{
  "num_hidden_layers": 14,
  "n_experts": 80,
  "d_expert": 96,
  "router_score": "softmax",
  "vocab_size": 12153,
  "learning_rate": 0.0049,
  "batch_tokens": 32768,
  "max_seq_len": 512,
  "train_tokens": 260800000,
  "max_steps": 7959,
  "dataset": "wikipedia_en"
}
Below are experts of layer 2 (counted from 0) of a mixture-of-experts language model. Rows are named router (the router's row for the expert) and show model dimensions 0-255. Each number is 500 + 50 x the weight over its row's rms, rounded and kept within 0 to 999. Numbers have three digits each.
After each expert's rows: a language model's description of what the expert responds to. This comes from a sample of Wikipedia text that the model never trained on.

# expert 24
router:443416521575431477519600531526495509516532534593532512513383458446471444533483566492507470509530541418558457470406467468492500458514418452583514460533476440436466448529516431503585450437576437514433466529582498452514609465533563389430477490516508509520516538460567496505417561506505471457444536522506583590503534549540512510529482503518517484510550557439481505427509418498471507541517439437555556480561439576543566512394519458408452529520426420613428401485485500529485522507569524547504545432549449467507437491569559519501435449542498551555507567548569487459453567434490485427544557481509506468480541412604548469464552568521581508381526475498402410560584539469558471601510519538581482410549541546485458449534490564523558511542549511501486502466494606442570543508517518
Closing parentheses and brackets, %), commas after numbers, and characters of Chinese, Japanese, Thai or Kannada script inside parentheses.

# expert 44
router:547470477487493446384485476402508475492440396495523398489471516478437513552478524536507462457452492513497569508564448533429581514610512470400485435535502500484421451429402424499457501511443553555540482489514508395490457433490606451609496620450525501501478530541500436481559516514502554459549492540509378449442598491489454591543393558557504444438486547537481500507554472487547489507554489633456478556507603561505477493567504520549492513493553467470475531533559550502488505509433551471470415597547487488520472417481501440492426475579585470533577516505439541464476517470502500574483513457578581478548453465498493592504501414510495419520386497494469562462394444514467522506604489595477458450569413394482474538407487495509506483535621461521437483522530496491529461473524497
Nouns inside multiword names of places and institutions, such as County, National, States, Air, Navy, Canal, shire.

# expert 4
router:527456576462477470480455562539445484520506556520552484455408420429516463576460541459558397503558442453537438456464449580456607470535508437570444431539495519472585502506462471553544414554526447542428454581585463466544534443443536473445472432461464486557434590440533522552473382435447526553471491560519561546478468539409554532514468450542478547466511548460471548427487575463484578531489580426606537495431450552583574543467440505547545540560510477545556426540480565560553560420563459460520442489463446437632458441539535439488447445417433579489517506452504486406487519448522425425536527512412567476506530459486531494467529556494546489533563474503445485420552550463483462522472545452571436487488468579531458433533460566468546506503517528489523566470561589565514518544497557
Mid-word pieces like iet, age, asc, oster, plus possessive 's and some table pipes and dashes in Wikipedia tables.

# expert 47
router:500571543465499429520485544582434494556498569452572516521465446423418405568469476461496550518562430532477454491415463525541522426540469473475426441455450502504497464530476527389626495529470462565397450531573433531567543503531437513420515402506392533526473516439525556536518486451396494484440457569490597549477474482408582536524552436575533529521529542410439470444427494498518517513561526414547553506421501597478554484587425442495492539448507503509521440505451482496535551473575470428525579521468489419457507494518577481446428498492440520481527510465453418511593515507480409386607526477504553495418539478492444553491533504474509560521576466504508438508575596465468516541411445448516498522419508552511468519540484564499566609559475523426506509481534533545575503543420569
List-starting hyphens and dashes, score dashes, and second halves of compounds like own in co-owner or property-owners.

# expert 36
router:496607464470490533475517520440540562530471604544464580489521475461516566483478546441508564550517506439494462545527496495503409546352458485500535600469527461524476490408443583504495477450473415446506426544499639421551486495616462491534478392531443471560511510457521529549494540524424491549581477532441502561500447504521473373445534538566427572600545511429542487536551484558466463520490521432525425413531517476458457526492453534532485516422478528491520527454469432521565583534443514507489500488462533528450466558440529455476564507518492455554505421596526489556512440656421573525526422457583581471493502512527546492433465562517505462449431466416524522512530414516458537579433476459552592576520563450499508553565540501540565552518393474436514453430548531427481493457529453
Short letter fragments right after an initial capital letter, inside names and words, such as G-o-ogle, P-ay-enda, T-y-pe.

# expert 28
router:467541493542504534538442449477540577566547366451494445523539524460506487516474504545477612447572617443534520495585489515456457534481482591491501467565515495527520476568506486475350456498437631522552504526497555499459503435406528468528465579497557427483508454561498418437493523509540508484495444527513396386452564581512437518496460473428411478468563551511480536444499446543492485493540467664492431462512505436459416491531465494456549412585535450454417518472468523499406452545525587461542532480575564496549487493585536478514537472493562496558547444542532506601493460520461508496505421470568379485520514484526469505493484516565504434566515543571527555492437466536472461430608575439502435382573448550489575479475435422525485490444514548522444489486453489478434438548497528
Word-final suffix pieces completing split words, such as ated, ized, ending, icated, ographer, arily, often in Latinate verbs and nouns.

# expert 62
router:440456427492556449543520553506521502499390440528527527548590580599485523429618471544402553521526492559489481555509493372449472467567567469500576478422505551464495460408573585527499500518576415470495566371420450580439569598494428524446551523529498528486517427537436456449539442564530456457552499514512543438602554504576465537513524503517557509470458430574541491465536559456567541492452464601523561528509566486527473406453544477577525498455499562487441607450542487526537558508506566503510443500507475510471501581454474604529533567513462426463533532505445586543510532443533476539469456490469424562497420569486559454482507425526514594462563529468542586576400457541467571614497471543485502529514467538542482525496581496481373468469495529532511535508496502504453476526490486
First pieces of personal names, often after a comma or "and", such as David, Har, Rah, Mul, Tre.

# expert 11
router:492509536515454509458567508447416467430555512539543512489479473440561486541529550503487418411541585452545451503419448549524514479543546439521523508507509508603573548481513514451566465646466515490424449526509499504502487541464509457538561437476480486548448618462644462490461414444452559416490479595599564541432482476462556515453505559552463529580551565485455556545454559463561565557485511482583539492413511514536603561503556521499572538494591530511525440599513551499561456515556490558544566497454426498503567449534537558481507409487449610488448553527532453475556539546480517445489533522466484495506506439434528426510570465546508519566501515467464440459487619536521535478465533472550459541550576490479422363556577462453515573516551515505608582470592530441479442460497561
First token of a paragraph, heading or list item, such as The after a title line, == section markers, and capital initials.

# expert 22
router:483515523429518451486576535527543539435495535470455579434472564454393478469475445486512539521479491490414571489493556505558517465486483455470442437377475545614491576442506443381553508487484541582495462490486533591486460549426436454525480430479484520495501507434448469483563520496595463538505491443468506556490427461492514426556530461440502506463407408576569542555410518541491551421442515462428486485501560525447520520547516578479388585458585452509502504484496443525515513520454488451495587501480486488442526633406499518501527532570472422499437517471491535482610442459510508494529561437506449632475552458490476575557534425555527455486531546524511524547451414450508590453483504473533607430432534495426515641516546553510570453516371425561546550478491495453494482507576477
Determiners and sentence openers such as the, The, this, his, their, first, After, especially after In or at sentence start.

# expert 10
router:470426523547483412465508421544442496469562489575380564439499487566553442469521506547526507456413555536488468583492582521564575461501474500486461465588499420460479586548471511573469495377537457567455428508446571462541557508533550578444471486478567462490541418462546503420432519548429560450420491403493517483442483559491487487477420436524436547495534467446587552448464484578589549451449543506525546488563467555504478521445443526496494519522442581548492429521461545546386391536579464530514451541434515488541476486524513628493453479528454502434542522606531464490564493608555497489466510538447500438579421428512440456554431533440485442455561445487491464553465533484468442545475416506473451429473555540467602579494530515507499477560466520488490403506567503494572480544455582
Pipe separators ending a cell or row in Wikipedia tables, mostly after numbers, plus semicolons and line-final punctuation, e.g. 29 |.

# expert 46
router:526520530592500500524517535475523515499579561509558541521468474542467556475489492476543454451466540591528528468423472627508539530486507461446425552481562519544415492563404544444445516583420442529547490527497423448499604521472416579465604449499507441549429556575539503457580493483533474494473448589532512402508534512487440457467468492479574492466521548493430483482463472492469515523443469379461517532444437473442515469550416568512589426505588519547503527506496530486510489416536447448494489502385490520505545511581496454457542531436575533468523509561470522452457499475476481359597508475544509424563470486464483425499559480496379496602552420566590473498515573579462442474543532631548541548518561380508477570462437501462516501581450437476493586542488510501478519547547604
Section heading equals signs, list dashes, and infobox field names before a colon, such as Website, Born, Type, Succeeded.

# expert 1
router:538467529466479449516552594527471420501534503573595453482485432401554450562440557456579508510556460494577521499456429555465472484536467440540441485533531463469585438489459476519539448455557582563441462528524416497556539413518552400462490459460529475503477520459594521506452424510425491567437488470577536592478469529424542574468402494537469494486534542470444551495503462543395542540497542493575552493537496473590552503439529489519506513572435431511490471415531501537536604418582502598575567513472421452541524458519546486490445444523449552418532527430516428493470521539466486438591511546438545450455529500537492597396547570453560457521545372463498471572566549485477448526484566557465471455457415539610567570531520555477521493553538506440531473398557555535546498538462509
Commas, and commas fused with brackets or quotes, ending a phrase before and, which or but, as in "shows, including" or "(AHL),".

# expert 27
router:523456568473444452484431529551452442516496569553559505439436442436489451575426553474515408532564487461551460467445466567492538435544505451541425438518547510471552475496464477545589443560549414551426462576538436468537577462475506461445531445445435473538438574489549555557466453482456537571441477522541555586529513531419535529476452457560514520483542552428455551468475520507491568510512574469596551514423475522571555568443443499513518547561497432581582421525529577551581543463611464444541450496440444467543441441526542418463444418447442577483531558412532475422503572448479419448557540539430545466445549455535547429454567547478547499455568494520449440430573545440459445511449544458551443468518467520509457430533494557473568516568556524471522547488598534546522580531483541
Table-row breaks and numbers in tables, plus odd fragments in foreign names and the phrase as well as, such as Cl-uj.

# expert 37
router:560589435563475554420432489588511455533554472521516522512488481496465547509426476422476501478573440494534473503474405544589515470543465576544591536521544459484489520478474376470436503449549566541521545536575573532497509494448479483498446498428526472511449540558456532486479482444542544508476402420408505472446457557432419499484594465496450516458536567573566473432502363514488440598622512593420521570512475498513541496415517406458483474558511494497527501544474522436500403567479500493545580533481602452541446427490494477482508497510617502499562434557444489541456492583413509462469523420612478412529465495437475562555527484542491521561489542426453628549491533507509453481509511433449449554461488516460435523533509577455500582474523514558547508507535559612558499548581553
Colons after infobox labels and title parts (Born:, Place:), the word "of", prepositions like from, for, and verb endings ed and ing.

# expert 31
router:512419559466422429498485551557424453517523530550570484434443416459496457561429560500550403508553431481537454433454466579458531465553442441543453430574529517475576483477494468539565457552555449543435455569560440485535556471431511452448477461429422470552451530516517580545471438427460508534441482532535567574489502532473547546489463465610524508449565567447461534461490565525477533511512570428563548537458461502569547530476457482519545537575481442559586422516473553531545583443577446470558479532444408448560464415536555427408438463457461572458577581442552477437483562439491428462600566531435523477437544462531545476460553559479512467527555451523434470439582545447450432483435522485531433474541506550518466443540501561459561495571550512474541534501519569551536576537493591
Two-digit number pieces in scores, years, statistics and attendance figures, as in "1991–92", "12–10", ".278", especially within tables.

# expert 34
router:571499544583437443474480482540442546489442485441553496514480518502491468557467505573543533550483481536493449511559495581513477465568499522557512507532461504452464504455561433441458398515493565489563523454449463519562518502415485439571486538523535596473528551526491445577457498458452506573469448490602500573477576559497392622506427422502531474484526529554523539578600462558485543497464437557454539506451522473496511460498626474499558473559576489529435445476505531497484547498449493472554585511553441486538540400498574467453533459507515478529609484430480518511506563488549494487468594480473577471503490476563539571582487473584578418457450496627438474521477545484456398394488521422500355443593419554551584436549503535527482433487581429415508474498425545522494598543553534
Month names in dates, usually after In, until, since, or a day number, e.g. January 1878, 27 August.

# expert 49
router:531465527534480463445458567560466452504572543534552485442455387447421426574459576452552460492560450516561469419462475561489583441560434464570476458490549537467562528496428482554565460556558407479471484553549441489539536460469562431428434518421466444584397562519513532536505417466426475518424498574449551555469513548430550544472448548551472548437572559444469564446461553434486511513529515462561552497409465511548576529437516481529554517532454408548544443570455541515579521436581434502533477542426490394534475421522585414485449466486459594469519574448541499434498593454484441408565506480424544457448542510508512478527563580443457439487576523475455523489564542438454466502441517454526439534535505534482413465519483545473568528546571541477527546473507564532521553559490562
Opening parentheses before dates, abbreviations or qualifiers, as in "UTC+0 (GMT)" or "ruler (1893", plus slashes joining two names.

# expert 61
router:450545524416449528457515542470483517571521604515551549449418481482477448482530508538567474463507480493533442432450461614597511504457427473540475461486477514458547550491459513442534604535608478542481445594487498526530530411520466500472529386454451437564428546517468625580460468545446499579485507466450540581475454501433467524484553452423487534496481509476499551441438483550407500555498506422455455442403466495476520428460496486490500514507516424558559534556400541523520498404541393511538487597420489557475470487517471456468475516430489569376454599510548467463455576455500470466519523471455572497491503503529396476521562527501453389514546464461513447435612566449478470477553480565539551535391512504534477516536424570457593513502397457458502552587511473569518595538540519
Infobox and table field labels and separators, such as Year, Apps, Coordinates, Date, colons after labels, slashes, and dashes in empty cells.

# expert 9
router:588436515523534461538619561567437499564499463524503461563524490445588467476533539427449509491514439511484576474444533500446545545445472509500552453565543546591489478540564445537460431434579586376575484532482439413478472560512496493478548485502467510388522445585496527515488508429517573536445558570442461477482593562493496580458517429478483548456477520480427443495456580565499397486412474495526510559498473585551456514448410398441406557379371467546555512545493537518524541582422458480500490454539481491581484439424451537472500488462451475430443492508503512462405488507612518460447502536505552457530537522480407552533534521448578448576456535442520433474515553466471506430499499471541439468443421487416544451580511513501479608557522492524545540452488493534561468554526558
Finite forms of be, have and modals right after a subject noun or pronoun, such as was, is, were, had, must.

# expert 29
router:431536460475470486500458502515523593579411416551488508577503528487424547521481494571482514549534446473487433497479541495551413433554591475522407495435484578572499480407548512492474479547497580524458494438431516558456461506469505480455481510597473502517499536413484409580466482588559510457425426545510485500491568466534459468529578489528465508462444450531439452547500534477593519527583463471473469541517445454513518467544472571483492422568586414514554417481557471582498532451512541554422512439540524502450455575354483542542518521504552348527459445502489443483438496460534533538438466449425526562482515417492489578525534429493552431419499465648424454493398515530524492523517541462461477520472425567567449470436529458497498390472436473559480579485645450496450513494515496
Everyday nouns and possessives after articles or prepositions, such as piano, paint, life, work, music, her, English.

# expert 59
router:546547532539489587493404464497455484501453511543545511439515577527545443562408604449502421489463526452539448468416459499521534510522450464585410496522520459532569541571525425530523433483425532549423432531553509466525569609466512397533563502438464502535504500488478582613506436420550577528461604581482522558491414520433530511511415433534522543466503533412509552487429558437495539509466574446489549514501442452520542550570467534545464486573404486508550417503513581434506558485558465567557540429451537526430556469537557445449431451484418531532600424427517576467483577500493490486481557570520541555454443461491519564535515548471542550561570548534546502438493566517467488466507538514450463481508483561596474436554549525490553478560556573491585524595564474589532448550496540
Sentence-final periods with line breaks ending paragraphs, and wiki heading markers like == and === before section titles.

# expert 50
router:508441590499478448503441557584464476500543561530577530467450458446479395585430524495559423530544465498567440436408454568471523484551451476583502433510534496499570477482454467568548459528532434524453444555574449492541530461473525443434467438418487433526457558539534562526478448426441511548449506518503580576477526558435563544488506529559503542450564555444492540473505557471536550560495558443567566567451463505533581545449458503563549541563523456544618466519542548539531528412585441473560458531433418475576471426547575451430434420424441570428561575430585462437479548454451426432577540538465575464429553467524538443440560526463548475520548454539449453487560525430472445499482537488538438468542483555497453439564450539453554498554544523464510558465544555555536533517559512
Opening brackets, year and number digits such as 19 or 20, en dashes, and raw bytes inside Thai and Japanese text.

# expert 23
router:510443557461486424442512536509498459521536524527524505426473435455494477555452541465559432437517549480553496508477494576428627445536466458539441457542553512523541548459421496577548476581574468576469476532542460465484573400448533424496528477415459504566456556475580548571461456483435518579495547542554552543463437569500535559479491522536484545386580540484490485462469476528491538548583540471578551517432497492602532527483484466519464553528538446557528441572496605580518576431589490437578464538472452460545450438470542392417467438434493552437569529435539457427554563452426436469566510552418550414498551493523480490435504538428535450547575506482481526424576546465447472559484545496429409448544453528489446453537505510535571562533570462542531551500577547534540571563502575
Articles and counting words opening a noun phrase, chiefly the, a, an, plus numbers like two, several, four.

# expert 41
router:544433482402528563554454501488423473454561604548505536486392454475516421511480524469459548553476512501508455431489474533571564521393515494605466507373516510469510512480512548508582441487557411527504482539493492539560487549559494482500472383552413502534413475398509607546502563463514487531557546450454482551509366510569537387443494480464514519532490479427509502512425514544425502538543544436526461409548425508508520552480488438516442506533429580474521428554584434543562544444503529577516569495525496426433473544471443448516443467528500499506479459534508464469421478534492452515464510514452501548404519544533484444463505529527463580486461501433484519423571544424533528532430485475532635565327533508506457524515546572533574575402412505462493504489554407529555507531472467
Word pieces right after a capital initial inside names and words, such as off in Hoffman, ancing in Dancing.

# expert 13
router:522422593447506441499472548530451429480506584560549540502456389471495412567459562486541418452524409466553438392441422544488523478560477476587424412563570524527544487483424506544538420565529457473431438531580403481583565475499527430443497451454460453555466523478543593525491494488526551567447492544551544577515504535448551550494454524582495523471587560467490538443495533502413517520476573396554534435402484531550562553457424474524512514503513429542508486514504581507526563465565438468523463504429491466559484462546546448475453449481438572516532579447521495430501578492491404495571519473413582418441538431559487482480543481442523468536585467478475517491496563458426463559421518485568435497533563550525439469539510571432547496545546545501553547447541597540530522535508589
Word-internal suffix pieces such as ist, ator, ated, ism in names and terms (Twist, Movistar, Persistent), plus decimal points and pipes in election tables.

# expert 35
router:446521493470610490499511499497485513490553554536539552450491506530458472540487517447520534527515515522486416412441464527533503423482509396570414383395491492574562552525547562495514559528611521597427431596543456559501627576520486424388520495515498452481444501433537471512494449501466513535466555542462560529487511546491535488486470502473534535501521563492485538511368530504496512432471490430574449486473515478505554571439489440366467559553463463469610409534485537585495539518604540464455499490507541466491530479401553512526495507460457540498473505444516364465511550489487435458557535497439548518416533438491509527487476531556510501393587433610477470468524575486542415467430576402482492469419505572497475438497480522525537505530490591487612554547569471636521520538497514
Connectives like or, and, hyphens, and the order in in order to, plus mid-word pieces such as ime in lime.

# expert 33
router:418532506475411496481597431411508478460578633439451524501541447431488536520516568443488456477607474418509514473481502455563511493502515512516527479516408499524545518466436557436525565557464483401451456544552499501501460486562537649430493407524458530515500488384595489496445437431418453433456563521571567520478449541456516467478536491522531561606480576524479511526510562400583543514461498464506469459460502556487568529485614581461523568441551528522496452517531407530573470478485514525566584527477457474523558551520560548536519396480456536516414507525526460501451518614496574474485503557458510588555574452527549506471529448545485604415602495477484424479525595493599490498461439386493475555463586531527411481511517518447540534514495542438519550491489517515468458452522471
Single capital letters starting a word after a parenthesis, quote mark or heading, plus quote marks themselves, such as U in UMIACS.

# expert 21
router:525537521538516518475432498447521528565457370461379479456587555492468550470423499446525536501507580491532524562565464529407381602579545535416533571595533507460450465615422482466446494496528514485532593502583567500450458516537546466598463608526495516420493514518503490442450540559499456556585463490457492356488532526495447471489445584496457440504566563502430487484562514563445443569506507632460474557460477501545467480583428482539572531572538465422418553496507487487477492561479427510574493514538525452542522479512543538577533495515504495561487460564543483631522480600498536514433478536577480439590492559459503449529480504463459495485433470500478560495456495497445502496557557523453420524552518457555546455533444441647524516499556499536530438458436441509507472468475558
Middle and ending pieces of personal names, place names and taxonomic names, such as idae, ić, ensis, burg, Jos-eph.

# expert 2
router:516431581453465431450471542550431459490501551570566512462464424456461433572461549483535425520571434470529460440439464570479533466543444445584456423545536539506550504460458493602560470565529429550464437569562449464546536440430509442457523456436408466579448565548551566538461428487454519549434489556541527572476518554418589548452501485559517536472548563448488513484505554485505550512531586413577531538454450488568563565453446484526534577531516479545572424529511543546564554439569438499525473496471445444579411456544522433474449429472449589452555534412523453423510565452473442479583580526434566450433526449533560477440566531447508464524575503503474457454563557437452453530451552478568454452495487560521457464570473572462501516538577487462534554479548552527519559552481581
Mostly "the" after prepositions or commas, opening a noun phrase; also degree signs in coordinates and the word "transfer".

# expert 3
router:496457440505467471482493409452517547441492468467414506482491543535522484529536515548475525557503561570478522557483632454427490533475493564467465521563533405447516537451554455463482461364508479521518595463456597453443403461542444495523591494564579542430452514471479464483528573498460587503545441466582553498506550521574534491527444464506547416466560444583518550449439518461422522464501501485560538498451504403402489540555589480418525434550520516511467606523460442452433519448479584533499524504509529461487475503556493481511616584467568505460550442445552473603463530529566499478485478517466455550485392616538556582463408542487435420545453475581503444567513476521576479479499460462434488544564520426509591469536479512560448458531474501476497379585440497440455541420529552
Two-digit pieces of years, decimals, coordinates and codes, often after 19 or 20 or a decimal point, such as 24, 15, 00.

# expert 26
router:446440443520515536527435523552560471501460489526492486578589505501471489429607457555407534582456496512505463486600575424485543576471561482528531469386428477459486452479560463520591561482536522482491502392439493577473443524482477500589505544539552515520498479506565488494539466542471421422502502438437484515594521464508506534579596605460548416494429445578519482543503560505505542447461494459476531542545538458486470459473537486519502485456579478518475554408636429491545546481423532462501469414499445506530560497505400570549500515557528480476459488454544561548553451417550459533440434510504454543546496524504566483477509433537513571489497526474620570549433434521548591461517567513543559573548448451398480532368500443400453421447485522561448516548522521457482413479608451
First pieces of words after "the", "a" or a bar, such as same, Prime, Supporting, rem, dec, Cov; also Indic script bytes.

# expert 8
router:515450412473517475492465520518534475448432390537386411508445520453520500505403486430534531461464392476461513582525491515474536537503448514571539442578566459483501518516477516523387507442500524424537555444515586430510475506524558448569512554473540527427458586541406504532506545465474497525560557510561476462465497526517529461524416506478511587438562543485466550495601454506554458531521526613495526537535497437437415455483475447533573466470573515466426438439510536571504539492476590504509487438564575466504542529596520485543534445443468504603552456562478493548482445526448504583377467435530533426508516431530518482472507535564464435592489454471451542562470535494450483454634499502375414461597540536555474493428442439497461558421598530489491430514426581474560509538461549
Final pieces completing names and words, such as -ers, -ies, -ians, -ington, -ucks; also "States" after "United".

# expert 57
router:611490569484494468431569524546423431599504517456550451477452459477504495565471470424566469550506524515561479504443495495561532468518464423534459470536578501441469485389440541411521432544458438507494454579567406505538536470427479519442532392398432464477509500501448529585504448534492490441474553517421631539463527546431540494455449489499513547504509565450433474406390506501501561555459508471588551546417481515563501536520403426449533513545457457437482462544439574520483503468495436533494559472444473428559417537462530515475429503449435564559538551518517435434512511528502435408541533584423518427393490459576440501437554526493484494533502466609433429534582572439437491560432499552585496497443520499517430515578479583461489471498487568453526476528479505573527567521496528
Hyphens inside hyphenated names and compounds, such as Port-au-Prince, plus dashes opening bullet list lines after a line break.

# expert 60
router:480451563466477434435460525577452453436510540548580510459419413425478427578466571482555403491538430484538448447421468560472557460550474434540448441514571514502576457465443503564568457558537452536437460555569447451537557453480551460448514469405441482554438549522550570578476457468438488561448491563536590550495517541439545545499459451559514546451571562459461541440477529487491555537490557412544569542469448530568557573455429483530539547560509458542566431530476580543550568442572432475543476489441411428574457443529549438447445458438433566467563541422524490437493557479483413461591542522426565473433524483557530447435564528475532476488553485490448496435549536431451459514462542476533423442508487556500443455525482555442562526573569483461552548481514544558521542531496564
Prepositions to, by, on after verbs or participles (preceded by, intentions to), pronouns his, her, adverbs later, eventually, table pipes.

# expert 19
router:513427541445473503493461515500425469511496564555575531443419428439507429558460532498583404441538480490566465470442450539474558428572486426559432465500523544541532467466468427570537465557514457551471446585515451440518523506446564441452454468448435472543395515532570575555483530482472532576457463550548516584483504502448570573459435461567503568470525558457482525413493535508482499545512548460553584493445530489590567508515458484453506568524489460563603492525459565511543562396595455441548474583399398452595500442546560414462424460441441554467548535440548431434547593450476432449565494585407538455462524464484557496417499530472516488499556442429461487426566560490509466506435572482506472486538479547509463453553485519460531528565547457512536536469487578536536528578483589
Prime marks and percent signs inside coordinate and vote-share figures, plus articles a, an, the and unit words like km, million.

# expert 56
router:519442554467443431460509565553449444487522580592569505447429410451485430579436581448585417496573474478559496430452462579464523466543481466556453432551571520507540474461476498564577468585529460575435463560552466488510575461489521445421539447444431463538453572460541560570466453503453522578478501541535559592481494535437580571474480488527534567459567562476483477490479542462470539548530559442578544519448485541583580522428467498519515540557527454546527428533432537563560561433556459486541477506452469462572425418534549437473437455426475575480574545440546472433531574449426399478587552499430573472449530480529547456439546514498529478482577492465443439422563564444426459515461535517494441481519510535487471448531499574440537535564542493486528534462548562564543569528511581
Words opening a noun phrase after a comma, "is" or "was", such as a, an, two, three, several; also "Athletics" in infoboxes.

# expert 14
router:453596430487484534506485503507514523453472482510471539535484457522524470471522486488427582514471461464488439542544491443607534528414494510499495577450454556538536435552590574455545557485494569513535484439442463535424484601457489488471503514570540443512588383425478369420481514547512487469439488520548480472489509411506517560451578566462550487520385458500463516600484492514530539441477462493450536530479555528342484555508567496461398496451529449482470518444467511437448511548459498459431463510509604499437497587437430538617552559564551434482429509465460532587555461435580573541414531500459463521489568528501468565510465446543576479504485509563469452556465459538500553414463525460508535463476447510414478511414462514478466401446392498470448582491469408545475422447542400
Content words right after "the", "a" or "to", often the first piece of a word, such as use, similar, distinct, largest.

# expert 43
router:395472571449415542559445458496468479580554529547462522470467467441528446584509533460425443463473415468508475433429507547554534476529404542539446440443564557576568476458552418515589504550564486485415436560520486510497538430508481481510482399410511494478502518430473535587478443466464493585456510507500574592455454446472505504486533451530450548521483504465422531439466537482525558516593538465507496482484495522581597519410505523422488561585511401494579478492459549548495562424585434464530485498473467481449455494521605427471426459455547556481537505468577406502557552466453501454508559534508538529416548471528490472515576545506448519444610493471458425425559595472449471495423572476532470396381501542594490461582478520448499524536509520475489536477582494509476616555499572
Participles and content words like been, created, released, plus word pieces after a single initial letter, such as t-iled, c-avern, f-iring.

# expert 18
router:517489540589539439502517484556498431441412512488411572523488492542545459534541525509510500540440521425497541620486576462507484459464502490459516516425538457492552569425431487523487545405547444451459559511407567421536500527599409531486424448465536466572493565463511518541538559441460589430567460453557494486511442394493586387469469485473552480393483424592514564451475487426399552523532502494497554417462485546527501464516593410472540520456447560532519456597430468406446526455492473550502604492577483494508538492548495536491440463479444537438523522451582443455542499489479518577487460507490498443435503445524421598446445489483451459403551435572511433548536558439493492439466433431456483592489591482541549528522538496613539565503508539472502450601496504531493538532482476
Single digits within numbers, especially in tables, statistics, decimals, scores and lists, such as 0.0, 7–0, 3-year.

# expert 30
router:530459513492510427450452582532417447502509504540513468454433411463459456532402519494558420560515451491569399431444459587474484471533459413573416461584548472477564531514478490557561416567553488551434490548574446417514553444473524471451525414463451467547404552441534563525456469444478508519509510539517527582477508553461569516473490440578525541423620541439495548505509541506466568465468532441509553513460435494543575520441536507524486534563517479543539438522512553510512534456516410482547482496464422411553454419526547394418430392531436589464551537397515476456556574449452419505556551552447546437481552450537521478455554516408496454514542529469406523468539522467469426516513544541518426469495419540517430449573559545442543518512553489495524525488491560557556564563496600
Determiners after prepositions like of, to, for: mostly the, also his, its, their, that, no, both, and th in ordinals.

# expert 32
router:530500601472500469539519575608512504495490617484561490373398484505450442536384507465556505542501391504482460551452447525499568495471439475612446482481474510446524462436480478554536587544504426503430456557553486543499528475511480544444451425511480441522511498365460526546453510409473612484521565501509517594490436532429519500517505471533485553525542584458491507392500525477470555526480526430533494512455475481519553502455438463476476526563462494544479441518433617507530538576579510518499517485395489445601429523509490492512504491397403577460509532510542473424488489460559457417597541536513524502453528418495543400474568617479382568512547567421543492495594484448475509489505457506520522528489598489565454493521518611504591499576471538475542516482506560515460581490474555
Middle pieces of names and words, often accented letters, such as ó, rop, ail, ri; also en dashes in scores and table bars.

# expert 17
router:520432552490460496495464526466449524473445553443457541460559456482514479448495492427495555478503517543576482464426458383554443429533439588557459532594531536582446566548548444449490441440494461606506527513481495475563467458514596533429535538550529505470472551580500491539514477444472549505435427532542500535517492588495554425450533423592507501498523504514607549408451404525487483540527514458445571534483500564523496539445415446465496553497579416537525499490477555492536447479588537461439473519571555496548380452408486505405485438497501564475401463525547458456463494499426444498499565567530464451468606496515423541449481563493544470451516575495520522516455462446511593552468490439420521535517435444489410555563600565486441501609442416462572558447437541419477471427435539
Prepositions linking verbs, numbers or ranges to what follows, especially to in from 1969 to 1971, plus in, for, by, as.

# expert 45
router:493482419466573543493462543405467446510598566471550438520480502453442502500552501546507490545559620528505451409486534596403446490460508527506479491462525580442537434497354535424472463563434445415473444524508506523531536506471558422527502404454516495493480509592549482458535491565520456597479446512491437511495526467584574565530539446561482465479514509448455512504597552520453487439579501392507557500541437547502522472420463546505561488489453476423368565397546484531522501478444446486540404436502582552501452476616454562469489440541456485442500552519521546504563492469471435497560489468505564504484556543560488537418485488419600501450437449415435499444513584493533531443456532485520501501495584541457464464572551476475573498436438504426454522496485588437511393412529461
Suffix pieces ending Latinate adjectives such as -itutional, -ational, -ical, -ional, plus words like International, public and Tamil script bytes.

# expert 58
router:472520488487439542580568537504521488499473478497497504550570607445618475403474488497430504485484450487498553476523504436446555510486487614463505553550517525509430508609584514491463533408513572472588508468557498497477431479438452513418453543553478467450516480558431457476561506513571551482453511538569557457568485401567467597519540489439472517430445490552421440455471507514442438427410456556458489586465504495431407511495452512527395503413469477468470502473500405463522516582430521477431499519522525529484520471601442491501549462448517434455500484514503519581519488456584615476447461497544387502521456605497495503514481427474521421514393581541497417492509477539488580411546536599501571481455423450421596477538533554439407410501548478509515516452392519463503454489528465
Past participles and adverbs after was, had, to, or a subject, such as begun, been, known, based, formally, originally.

# expert 55
router:478456465451503387529582576544393544550462467576501372552481447430493459579463526503557408563542450462560539508446468462433493500464569498500471446539517483435521555553441505553522412540584544452523531511513484407546392491511493470553395476440474470410418420520506592519460555461576434520473533529543502500546476566510549567508488437506527533479550565471491533426516524536463431458457511518507553554434430588460583586570477429532476502571491455497568471454516484517548524471449443502566475514426475524455463439458549448475445459541482532499503546434553429582540504518545496471571484496499402458459530531399548506438524515452497535526549589512392512420547514559489423561528581584505401512617497486478505483471499591465430425468526399586504492432516545444552498502517488
Pronouns and relative words starting a clause, such as that, which, who, whose, he, his, it, often right after a noun or comma.

# expert 40
router:574470580450544512567441535496521497489467604551509465500421436553533482473516521584543463463443446427460558539447440518479533541490451498525479485453443518452439527497496521599556479446559422463491530493472482467568521487583477465454489398499456535457525560497418554569548522446466431468619461479473504561475427440474516427519467499447494456523510453442499424512412554503554539520462464404475494435542476479514549461403526536536551466449489655492530541553537443504486514401528466558488478521540381583476527517600448491551562539455405518452534619526558493438484467452515473487457506462466554511466489484488462386514510596422560532551523559499570393465579475445528569501474394489484577587484585495531511475427540422498571539473529450521506512588538503582435555456527387
Short capitalized codes in sports and results tables, such as country codes (ESP, GBR), positions (MF, DF), ESPN, pm.

# expert 42
router:472454547475503594541612591511460413457480548528522559491486399505427479582523456504569394447581465501462496460531499521537486550517470487432499450469489507474532529491464533565548560588435541564430440483399467552517534520467534575464490465494449605545433527554579614495514457478476425595508501547483455547551485419488589558486574494608459527577467491571488533516468572400468512485454539448501519461534469480483592543456491533580463599411471528499611495576451545445518544521556518467479468546383553569469476515445469470482449462500550509488503506426457504453433528517395479522561506504541557599490526549483528534440543462447515536400521486484469478506555539441493469492475444400529492588542476430537409540513532450491517554535546553465606416433569492565428579477465514
Word-initial letter pieces or syllables, often capitalized, beginning names or words after dashes, pipes, colons: S, D, Ch, Res, Post.